Weights of a small mixture-of-experts language model, trained from scratch on English Wikipedia.
Training: a variant of Adam for the experts, 439M tokens, 6704 steps.
Below are experts of layer 4 (counted from 0) of a mixture-of-experts language model. Rows are named router (the router's row for the expert), gate (a neuron's input weights, with its number), up (a neuron's input weights, with its number) and show model dimensions 0-191. Each number is 128 + 32 x the weight over its row's rms, rounded and kept within 0 to 255. Numbers have three digits each.
After each expert's rows: a language model's description of what the expert responds to. This comes from a sample of Wikipedia text that the model never trained on.

# expert 10
router:080157075133215158131139166083124099166171084098211138132171075201152049114112100111170173171111134111109108155124131089145141193078168211111111148131100138074172136057167157169097123150104140145120148160162111154111169160112113110120147118138178094084153089186143201116120157067142116088072172185140110136095139097108105087134117162103136144148131161159167122135136148112139136118158136112146114163150125162152088142106121137174156105143193140111131156099101126181131130134108141137120105128123098116081143149083204098102156120094151122055118172114143126117111110086169121146
gate2:211077098067069089121187176158119065156112151145179123136104087143163120104081172145151097052099147116094139164082206097121118125115095110190126115061064091102148160123152158198137127115150102134089126117127100074096074125116117105139150063125153103116119154106158171140165100126107164104113106116098154115124089167081122167155106079137135156107164144127095097165079063104089091126115151096132110111109168107129116131132139177160081141114146124108092144135145209081108115128125097135157154142146164138147170071106129089160086182114147131163086099093114086138136103134142082172
up2:115131163145099132115158154099082105124121105139142152162112125137101104111097143172168081081151122102126124114147146094166121105121123137183092158079055148093149160129151140141150145063125138112065103146102125129126053197109086086146183098166098068175148133062134103161115113159079142050126151145136124105119112184107088119125108099139148171102131161165125079117128075130078117142158186077130102176173163109093200107139118155167092203166094026120108090157183135126096085118098120118165136135103110162169190086114114113118100184122145106111162124092104106127135110111113094170
gate3:103101122142160169162113177123187154091146130103089157094117146131152146166145135158156113084085121137147065145119135134084089128120118170108116162061119159126090179120153158191116104064201198139117081123115159111113089142169056096131124156136089162161162140132135149133131193133105136132154063155124103124171151122126105144071122138156109099142082093130199129097097084139156190059173133129169129124075140178113103173183088111106118151162094107082138134125086103167159100086090117052095078112127147058115129167136108176124104119146182148107188160076152132140116142118116144109
up3:164077172144133168167137157152154136143094142144126157121197101099147178140113115160117135185139117133166137149142162072066137131066121104076123161112135129110126100113129117088121125113203178154178117121102110164158110154185121116135101183142117168161160136143094097144133154164148145124157182201128149074147167133129145105166166157122130047077103112124175104103089171100142125097162109106158149114154141187127090143148090122138119171134094126078143109087053108127139097134160105104098075133153137077159180124153177142119207108138094075140184174126093149125145151062035164111
Prepositions after nouns or verbs, chiefly of, also for, by, with, in, from, as in species of, organized by.

# expert 30
router:156140113113087146042141124099099132161117163094066141161097095182188085182120193159107100222082102142145161191134095150157232123141098119108167109155176118140118096153149080135135124116089129097092117142171123128162185133104114134080141162146146163146134122122124119148125145108164123102169109128076168136110099169199186137127128152204131180161162053107130119154126067146143164146144113152125088105105118115140108122151108120101166158101128145156112144215126084144144227127109145101156128123132121162133147103147136145122150116173083079191123105121101140152118157099120130118
gate1:115143170097114180134157160095121068124150165122096138118087138090155108115167144126166116169115132134142151128134115103166138157142118137103035133112138133114075138124153121134166155146129158158187131106147040104122103180189126134147143149144156145164148170102102142125144156161151140142153167162107143102108105106109136145154086140184122087142127093078090128213154105168180138174157103130142153139094171167029102081134138130111125124092202136083097083145136146118175164056149178162120121163085126111106169154163194128100117117143146060116122148093124085045093191156065110129
up1:093115123138180160127128116124088099055098111197128156157112167101181086173056120142182095145107159122161112157112140142144171113128089126159109087140128093144106138125117084153165118156123138098151175145155090154116041153118167174129099093055115137189130184111121147145148165118117111163080160137125102145068107086107151142123064134147100133151165112086121116202206108120146172163116126085152217136093134124114136105142151135106078162097139177155136096116166114176127143183096181157130133162117117126117169113123192150079065150181141120072123143143112147092090123115104190147
gate2:077140132112062132132124167114103133100062090129134120073136139061136165136148142126130132153099134129103129026146074107202115157127181169074153185086113164140111104162123133121111138136143124090183103148141059167148144116158102118125170137134100170135111136108149174105147059174118106141099164098081129174129122115156087115142158119117150160105171160112122160080132094160167180114124117174175108200131142139167097143106137153148108127114112174055091059168131119135117128071052143161121140091107137133116144122107133143115114107055109190086132159113187149135099201138171078150
up2:118101152145153097106138011136098117140125124132155140144134019146118189124064147138126183163142166107181134166108124168155169130093127120154112070100177105133135130138101117126109149097142178113118130131144086175201116072168086156059136099168121063178074131125103135095162079102115181129149119152134141088131104115142139047142059109168133086106119120124100180094115182127065126174096090119108160096132146137120101099169156132159093154126136157115144187103109109085123126153090107109173172101113142123186103122155111117113165152178175160131128084146096118110141101078097132127
Country and nationality words (United, States, American, Russian), recent years like 2014, 2021, and table abbreviations like GF.

# expert 26
router:127090087134109194049108150084100134102166128093166094081132117123106114089130170075114176124165120141111136174108122189075120175149092139130114128085170094165107107164118114127123128136135101079134142136108102114144170173155116081164086078111177139063095066128104090147142109102164147123109141168120205141171070085143089097092169124175093158154127213158135104101141160156116168138153155118116107136172087139116080074100118185101153112083121093112136156110082084076130128131204102117115121122091139144090109132108107090169131103119100078195123181160129121107086133188125119173
gate2:143117184078102180113153137107113194131112121114145169135111098126109110127153113106153082184067132154184111118152145143125139083088180105139082114111110158136103188092162217166132146120136143079183081156132102161157054143118106134092069121100137125189126138113161126141084148180169071205113166150140105188140089130115129110101144128167110198115088110107162102185174101090148189105114114098118107147100139161113075134136173119153176115142094179135138061109170078142135146071107119111146131123185117164140190126121143092122133070155163100091131161142098121074118152148124150113
up2:049105160108102103141131065132110144122094148112126139141202089170125146110127144134124111101128160138124143164110147120155155058118106183090163164196095103159150100123163139081128104138091106152152119095147131085128202154117117240162145162160074156136131139119105131080114118141162118140102066131142135168122145145120135062169118188116165048115145100101125063125176126156121105126138141166086150091129160130120199112157099067121137059112117112088168142100084123115121122116114136083105123097078134163113083168181135112137117170066185101087107101055099140159122151120087092119
gate3:153174140146140125169171140179112178126099131109152143132194183171076156175061089140201141115121097096127100125122074116136083176158214137145097138160127101095155135146161120147118086137183122139051138186141134176157174130103083138120151137097082089140101103141111105093139076085112120126134125078141114166171127107072166158080154075109099074109036101098071113160130115167134132119092147152138128086132130158130146148152137115147138163161080131098128084191124166148133128099137114170117148125111132126121201179160182154115111171127157092130206150110132143136108115184177130128
up3:128116145120173126123145147084117077125109158130167140143152144134120165087135165082155102161117137140105154127119130151129154151133145185112172149135176178151115144122149111097110118095111140161111145094133155151153167157072067139165137139162162072103110091109144181155137127102091116143085131113056127181112223126100099112105108151122140173138132163191076113153128087082135110159088149121121120117095103079127088131170136089132099142114195099096124191099043157118148134142106124109105152156177141144102093160201198093116173166188114172156119070180125063128139123193198132054
Past-tense verbs and -ed endings like displayed, planted, made, released, described, plus paragraph breaks after headings or sentences.

# expert 17
router:141110170088069149084075095144087115149081179117140100127138130115135170098125130116095160127050131096154157099138145180084080113111137149128177136126149164074138132084135084121142154121168124105151190173107180108097109116166152107181089096105103163163142076053182137155126115112169140134175128138132116115063138122155164101145151144099121102188156089079120129076121100122124163137096126127170132180147158110142120125102158142163084131107188083122075136086148138076064116167124116160132138097063143206093103123138133153132063125145078125086150178207107120153170180142095087128
gate1:113110127108136140076126121093050126141115117191142207152160116168103148043152152149077142067122154188135197149161111130161159125122126116122144128111185103125110133180136074095150112178138155181148090156092127143144137130167115108114132120081090127152099104136134125158107146112153097102138152159138092101133089127186162136098100117092170123097055131131140159040156106120141117136127135139176156143094188090157135144106139167073093140088137077182105092148086117158151071133073111079131149062178078149108132127084133138115103165136124120141124085101134118189178195115150049142
up1:125179170056148200139098155130128113174117151153106153161180152166078147065111105141130197108100137176132121130129091102066168150123156107077179103126135109117115121122112054095172151133167120180060108121161130079097118084116165147107136143082157160107116088079131145086109151094150181127144097165121094139126186177130101120160150143125209145083095124097101111128130146115100054089161146150153190170081178153112063119085135101139117143104148156150108091121156066117100092166115127100122188091107138076181148151136106144139069132127092155178139172140135126139119160133096098120
gate2:168174067110141091119135147176079161141106164077160094147173123140119026100154151156106138141077153115148112117137084156151199148153086137111107097156094057133141131179096165140146137156126129135108128210139111117120116132147097133136130091156123175131145176158147117110166149136125099182192118133243107098096149066150127113202075115107160105072135138104101151138122150108155130139128091150157207085111153130143113100105120190130171160150119185093137136160101139140079133145117130076152134104153173151124144087060156158076129154136154132143048185126117122134135137101153115130
up2:142116098115162064112170133105147180136134129074126108073135132095133118146120167162173123109119128082201125138115049140148103155195117156156135144110155099070078116136080133173122157116185167127130148136143159105164063072143069144111137147132138196181134095127131133128179162131079177120182184144178087104104066102170113122137082149200127146113185140068132124049150127142134119143125165161055137154099145160127113145053156155130107199150099119192152139152076138111130180172148111145107174119116086158141129105119157122132159146177160099153137103114131146143093150139144103129
Hyphens in compounds and table rule lines like |---|, opening quotes, and word-start pieces like re, inter, pro.

# expert 4
router:131178153124072119162175084126097148080117135079130162170127114083120090062143132147146088163160073120145105101138121053141145131092127125116144174162113194124126085146121180131123070114115155133085118097140127038155111107124148087167140171172144164137154097208136189154100105059122105102136174112128184162156142137101134159141147097114110173121153074101157117150190064172102121078033114113085144136102139076100125182162083118132177143129123146141097184134147111164143126146089164088139124099103133157166114137144153184123178147074125146120150096185134102132153156143117100108
gate1:145167111099141115159141170101089074083149136107062165097125128115156086086108114089117106061119170139132129075159083154156173128081151122095074099153132101155129124142147071127156134141131058140097129100206157084087107136179094152144112131133155156104176128115109114098164136187117140120159110134160134142080092119095127125167138128073198150121125167138172073100128152145161116100149133147202132082051155111111152132132159139160144126130172090123104155172167149144081179171050103096176191133142163165107165107091083110135106117102188184156169135116162092099116106179167128152
up1:175177173156129174142175154121137126131131123119118161146213136102171100135121187101119130090109087161079130105150107110169082117140131098114103096135159122147105153023151149082135133145191137112080163098125193173071105164155147107137133111119143118115143104115148112125111139133110136199128090183149113099158168075159107137147132146133166147139103147162105150185111136108057128132096147118154100109091126134112153106142106122246127184167118127153124128107184145110133128165098133092158184107123098130085205173108048059139089140082156136133196105160144100110092091096108137121
gate2:094134114154147121132142121108148166137154155162194144125115118127121163098112175132106090135117206110127174137065204138185141156085102146133131133122132118098108164110092099103123100163076122121142117130117100094136086163163061161126169159136089108120152164137116113067166162163057190143119115159175114169163134155152092151080154150100126133144079107048161122149185107086136141130142149105160174127154113112114087060129121183134089189190201118146109089127057117111120097135148117127130144116144110112232159075072181168110117134136140087126091148136143154128130176136104193135
up2:131175127164132131191155102141087166114108132102167159090080131141161167119142102160134090152104170094154125128073119092156172152098135158141082157158138133101138121126139187091129117166138068132082163143110098085159124150173108147092177135131126098138072127143121165141077076073078101090097167113135142122134106108110120101119109171088117148131075122105167117077142158101083162053112101082091114121093187139126136126152078079069103141110082131120161163040115083111126117116181088169125140095127138133199107159137174187137145148068194152145112110196086101187130162123102120074
Digits and digit groups in numeric data such as tables, area figures, postal codes, percentages and durations, like 13.04 km², 81.45%, 52 min.

# expert 21
router:071121082102191104143160138165171119186114128166104096135161107171142122186098133123115136133117118120105146122112077150150126154147146136117100128143119139155081095119090208068152123122118093118125134131119131142043144172164118164146148196060113151169144160094197128122138102182098173131062178081114156157071142191150126151140081087144137108115093171151096119159182109121109149144145113112068126185057090133130124066094127132171111112112094104097155174165124152135216107156154148167211132123109159120137171106144143139110138148113138173139139172140084093173085126092127149089
gate1:129152176109192148076155131140071141132178113189157145159149161129102120158141127168144137088106151110107061112146137126133155106104108189190114122140142133121148136145101152153185152101150158151161120157108102106107122125136074115109134159112133135157050110128136112179097152158162150177086167165077134106151093118139067158188014170135087134166077110134113139117079164174122123179132137188107132146145161086104101133153127164167134136133134139162096062119123171184164105134068129136163160091086137124111126117112142161217114136111110158107177175163111125215135160125086093093
up1:116138130141144126127128060144118105099107143139101130109130114153139158137143154124166054167088127094128110122173127096177091153135081123122156191147099065119199062118109121147160071176170081189117089141119155140044123120156155099149136160097086132178100119087157042116152114115146105076121125137131122176144160115189143106148158115090121140122117109096105110185107116187179138098154131162113110143077155174152118179110131201159157192137152157169139129088141160155157091076158130115108144101101082096103174155093118162101202097088163121120100071106124133109147110155108139053
gate2:131175113093180152088105120104123168124125141171089112121169131106073159135166103104107168115103152187110100198156076103115125117120153101105159130131134146140026137146155112096139154135180120160145160117093110143199137115122136085164105143145177105118118098112146134107150130144132137114057148113106122138213136109132216154172097138165109150089064124161159136088081092099114114142040122158135095189144122091106090144065154124131096151150164114190134131128197142106149164148086188149128180138109139112125108119218127121135128104136100174092102167148169061104101156116170121100
up2:153109149192188073136080120098188106092144134089182135164178191121184092147078099068082106099136095071146081125116112125139054083113144163115135149068129111156124194089118105109140137160150134121147152104140141097168100150156125143148132101129151122169112204158111148135185165133112095107117088123089182118109095148104059179125124083128147110104115182071115125073151179120164135214132088134153155131097209096157140118100149100170152097134151135104084102100137127155133192131126089074155098116111150074160129131109144100076137119100145096146158094116164138157160110136127147105
The words and, has, had, have, or, &, plus scattered word-initial pieces like dis, ri, dr, op.

# expert 2
router:106083116066066122144101137218168102183143103072126166110179170125181106143088142106190124067130143162158158128108095101073098124122188145095116124093127144135078159166089167102070135122131166147110151170107089153119106082152112120113155151089163144097172132079106135075129160084115117143094085140137183131121186149138131096119110167124159075133150085147118110142206086156152123151104182136070193102107163171163130096122122149106115156121150150200117110151147101094111131103127205118073089133182129147120173164144109088112156117136092087077114134117111112174150138116170097110
gate1:148185163140139071198110098094159151173119119205153139123123138099152133067106181171040166109148132111162140124116072156145102184152103144094163139157113119140156147166189121102099123114130124099072086131173114116163118139097150149040119111146152100109109128080130109101113117119078152143156197177107116084147170126136188108186106088127165103124173143111082130134140129121129106145180154103173119104100139087128107105101141158090063088156135180129113137118121091152136136147112070149152125122128168123115116120169155141093018153112194163186130120135085107172115171091115123079
up1:096150150085086169106151136123080114064080125146122189177130215135120110173152125115166113101144127145120157129131137104141116105103163122092134160083151166105078136130085203135092151138179136190157149109092112107111144158156131117209096140099098159122117130175161164107131144173141152115132150109141112110159153107167125132122110159133108103094125125183125113081089115094091186131101145112086118130113104101129099101130133113218100128101076085146159138167132164059124167049088163120072123147133077111113105152112144141118202130142051096055128117130227150073127122150163121154
gate2:064053198078179142117174110124182076130172152100167145136109145147051069091163163173132133121152151120123071135161079167108167125129145143073149175120088207142079118098173137105089109125124175138043176144130177131155140103091148119164115151108138119163126091105130131098115119128132095142116126170115090126143169148127179076072108159172131128137125088150149227129152135153169162116095179115164112083159134095133141121115144147142127142029137143128137064162087103140162142173130173121140109160085146087133100106128121125140146163115169103139167170141130154124104093147106113101
up2:140109128152189116093138137138116150187132129071099152090146118166129079095110140134122106115103064091148130127171132160127094162121177138142158112138078084178172119112084141139116103172083044074138098152128160097084130152147104126129155078118166178176108134093101089129139131093131127076123095032184135183146106178078050192128110123168111176094135131080192114144185125173147086120130111184105192084103125152144113154114142146137189129148141081126161095088148143141134098100159126108133073110108163122189093101123184094107154056127102139131125134157110115115094099143101116115
Wiki structural symbols such as heading equals signs, table pipes, list dashes and closing parentheses at line starts or ends.

# expert 23
router:121097155169144108176142109105133123034182176090108157144129103092104092052142076093119081107135101142140161151101156135149148084105082151160203096164182171140156112171105164173147158095189121174112134131127117177115079130056159122134146109141124139144149124117094112165106137086142128101109169077100101108132109084103109144160187102129105133124177137087119095099174140064093134128129078085141132084158052039123132186100118136163113101094146099176105098153128135143130195142104132147114165129136159201131119099171193121156131133138139145150146116110132161090106147103145197100
gate3:169110167122128089150144129124121130140097183177136138080077138099138153113159093061121093155128145145102124137136118077107162147140191176109135118142135095130066144162153052106141173145134097116138144175165120125136087173108160058152103164120118072102126118116071171137178134137146123116141145164075062169115121127164160167146059158156176131109170156103068175093170181139139126127038073061186137189159107116129140131136161180143066177125176129121121119140151134085188168174117136151149120153100153105175108117125111116166105154153102181122125165070134164130124084125105109139
up3:092132124150088149113150113135150100072136074109096092164141086128157133092069157195170192124159125121167109171102126131143076168118146082176156163133139144141194113137131157094098159161164098161154104171173137113146079163076149109127191132150148129152071065127115131078152108136122094132077145074143109134083163160106144151158129173155137079120196075132135154152124215138131143124203136133123125151137101152120155133081153082084148125119133120080101100166092076154157185189154111140155110076150119115114130106121120065116077097142093142098088128116135143080082123103096041139
gate4:115153175152112174146148145098144125090143120091127095146134184152100156121166130106107138102099152126124117136082125103170144140057126128106134132125138176136049068116078192023108143152147131158091132116139117139077137174166159092092142095160130082119115084098162136142189073166157195123129148092072121157114086124133100111065118072141061126122141165148149156129090166125080056108075094146135137107135121062116138139134185135138119116118178109187142108149091134132100168125120095122107129160153163113112089099129168105135090155088090190122157110144090202061084151144107158088
up4:147104156081135145166112155110179112070178116162094135184133153124116117227144149136123120149112170108136093149082138087107142131152145081089151132037156089110181144078144116152183160119113186108150152178129100124202140140149129137104118106138089109113150136145101092160131136182181100134170138125111152108130148124087180063153105105129151156098129185161170191087152112122158163122104114192095156176144163125170129097112089072112088092117089093100162122155157097130123128133111086163092054099133127128115165125111122193094125157188185205118123132073150142125116093100141161103
Inner or final syllables of Latin-derived words, like Gra-du-ate, Indige-no-us, psychoact-ive, plus closing equals of section headings.

# expert 19
router:094145139129091160150115087156152087118160158132124079105150160118152138070134134140146051190131107088164119065130107136141162080137124111134114096153072108129121113084149126200166157118146122101171047143083164144098157138117085088137116106143087125132101141168089128124129140147110143172115076116124095159153130159081114122084172106157133139156052086099125167076085161188078116158168128120048172176163143110169121108163160150098097105123103132190097109117126091094167130141147130131152087150100114178168109177138114084091099218097105150144118183085160121075139134170115132062
gate2:174092116155142170185193125104120123106146140112138109123145165137146108096132140156065114108087195131166126142183174089133183168134072124096108113122186146124107116129105114144108054121138130115132120088100199187082150103093102138103148160158146079133177144135154173159109078127127054136107128089161088129159048113201109127092113105048133167106098102214140136142117068152158154148145117140169102179124106131104083117121101103153145080098132125132132108138066140050143126077126168110095115111091124067097143164116169153127116150067085169153150146163141108099122153155146147125
up2:157167139120088085133115188168110124103083124148102044095121157112127144101112162135133133107138125116112116142117149086167106112134092181182090106182126116131099095150114113038139134076136080133145167126177049159182067120091107068110140130150114064106097147115140101169172135058136190071169121149099070185127180129081129143126112083114148107171154146110118131123085132112181111116139126101142115127119168126123132134149088146161174143154072190132132112124131098157108140152127073100103136126161111112140156072125115173133135061209107091103140080087130178151116076174096084146
gate3:124170142136167121155167134150116089132149125178128102127129177115181121125093100076162150124092116151106130140110075111180076137133150077199135097045143100124082111119140133115114131159075152102131106148118161167139110107162188122187196115126125161133173156125128071163135140136157137184167164132105059181104100124130159131112089100167119118143064147133072148130101181144130087120098073068156124161088144103161066083181142114166093176101143130103144132114127123153192162125135109133121109125132141200174138079087113119167111170174166091148184128076117137081187122156163144061
up3:072132130157122126142162112106114116135149114137157147141177162123124170108111104062138102154056089071089153099076128136178077113116107083159178132103170134044141154176164123145099117122087082066203138139135099202111162117150117153144153124107112094118147133183137175155159146126143106151077160158134135197132144153142128112111141134189116093072102090096095145106198120095166138111118152043097120122145152153098082136146131098170086142128183168139117147108109145149150142149106093096195095134187135156147132127093116109105124179110158108224176185115167128109165124161106147136
Nouns naming places or institutions after the or a, like College, Park, Street, Church, plus = signs, LaTeX backslashes and -oc-.

# expert 0
router:159133150076082061115118188104145152140135100124143131125099110102164151100124157082080141160133133134132156082083184189154147118133062078174110130062114149145139177125179114199163134097139158168098090124152088099125117167101142141089121110173111154101078121086185118124095137175088173184152119072098127123141137097131105139159134118168164174123133159142164103142085093136157114092141150154106060149146131135132206112151219063127179086107126132109121152121147109107122150124109143135118176136128196161114119185073124165145158083145169150136113135085116075118071107123112192176
gate2:151146150167115019112129142128127100183122142122168171148186114165175141090123085110148159137155046120122078132135116153147090178105128114195120098135087126093119156081209128137160108184118113111127139096142156122099140143095148144051079100171050121112116118098160093142108086054111135104073132123141142182110092110146046148086103116145133110148122228163143099143136168161095088137062142132153140127113164154082132110150156109175140099122132152134094096101134142130119116132100112125134162159137074155108108159149184131073140100118094149096093144074154083117151121078144110099
up2:168110157147140086127172122185147095131076156098116143166175084123139120089096147121102130106126140170164136147129106174159083157102141098179124091122174044089158094104134093160158115119120144064118128147083124127107105098094073122177116144193114138121088120114136123142127077084160129159129121107124168149141159108144136106124105143116125079108091108101172157121140157200131118083126211161136108100128115134161126122147107125115168096192174129123026140151167115126172120135138066153097127129097111115098091116135181090066146141149205103168131127215117063122169090083178143059
gate3:145153108053109200141106139121180115144090149116108158179117131110135161063180057173100108137149143118210166127164116132081182060121103139099152159134065065145125139081134096152122137063129155170088129127170195109126141102053193118109169178107128145137175069118069126146133108152184173189146109118111179157156161116136113135132143106131130134134116142125101159147131128107148136112090074131148108153176112170174095120161120104114106151149116130139136082175120124097111127144145169091140107166122115185115102179108130165158137123151091147151177091172155167049095121158145095093
up3:148120162191127137117140146090079112127123114108093112187139110091163071128108107071095124140108148047147163129161147054139108133171154152149197105093135179165103152170131104156162147214086108103128073118105109070014118137137164099142101196097164152144147180166105143127139083115113133120168163135100087174097114200048109106069173111143159097144174136102118112112120130120139154143166122099137140123142133156116134136130119138133131117093102107119163057072123157111121094141133142149120101147107101105150195117142175127100134109085124096132147202125163191108157124114078114145
Full stops ending sentences in prose, plus clause links like that, which, it, but, where, when, before a new sentence.

# expert 25
router:097126093190145121116140125168115129130072125111142124166069064090102090145119136109144089063119119187158092115178150080061144160159168135146114089113163111106105175126147161117078113190122128139122103145093125102148135145093155154118134105165125130153177126146119155104159171131085139195092162081130068113112062172159176119141181063140149126137136122115128127102134115108075136109107185077123091108167088169122119193149106098122137126139138141085167101152165186125136120113087135157157135205107121040173144184095052169086098103059115110108110097119108143172127113117127165169
gate2:116148073147088137113130123086157119096143136129145067076173102148096149086103131090110119133095122141130125116114140138112104065126123187109088139071092135135121125086150141082159142175152146226170118119103082136111146102089142093081134148071128127218082085107115123142177132122117085078124131086144122177100161162092102187130105124140154117103155113149135167133152205132129154113113168120089123173191067170107050108098117112158115125124089176070161116175127099110196096135086105108127155136076074089126165113152150145095110176135102118100108138072168171157083137158111078097
up2:093147078152158155120142140119116181187139140119141065166146148162062111139096214120118104140148122136091112164174133130069096137111124136171149155060114130105129142068113090112089145137104148172120113110157055075114161101103140081109104143090106066107134080123150158110077119130141100093127174146091116128123135149104161154160133150127176123135131117149124174170077171046106147110123125136168106096191089069098170082208137164130121140126112173091129108078136087106148105211145126135163142104128137116127105159113093134102107157158126163111085117088137126157057097161039091094
gate3:117165075178105057072129112104105131152134172078161076174133082167147084109097078127145147099176065141127105126156111117100149132085139125186122145163156126077080128106123105116127103161141135095157109089100105126149140113078156065172145118142177108127073157151102112140135113168060105115123115119053099105115056148157128109109111143093181153120136137196119083121134169157137084145045096154109153172156153109154092106164130155140177163130157138176146112133130164138136148078060153076098060061145094125117147111131115164104186116088118132139115092134161081155138155102166138065
up3:132099148141104152147136103119146151102083108108152109141109126145175074128148124184080126145116079164153068140110129144123139090078149087120136138100122108112162119027139071080150155126181081107153135061145150129182129176130159051149095155130177170105083169100147167163157162167153146142082154152072118080108119168139125141118081106112140146127131123199147143098152183138091134079116131164122139148132130138128123126117110088096169146122218157102163118183121057125130097139081122117069103163208146050172192149098142077128142118093170120114098164104129141154103114135180143117
Double line breaks ending infobox fields or sections, slashes in stat lists, word-final r or y, and words like city, village, family.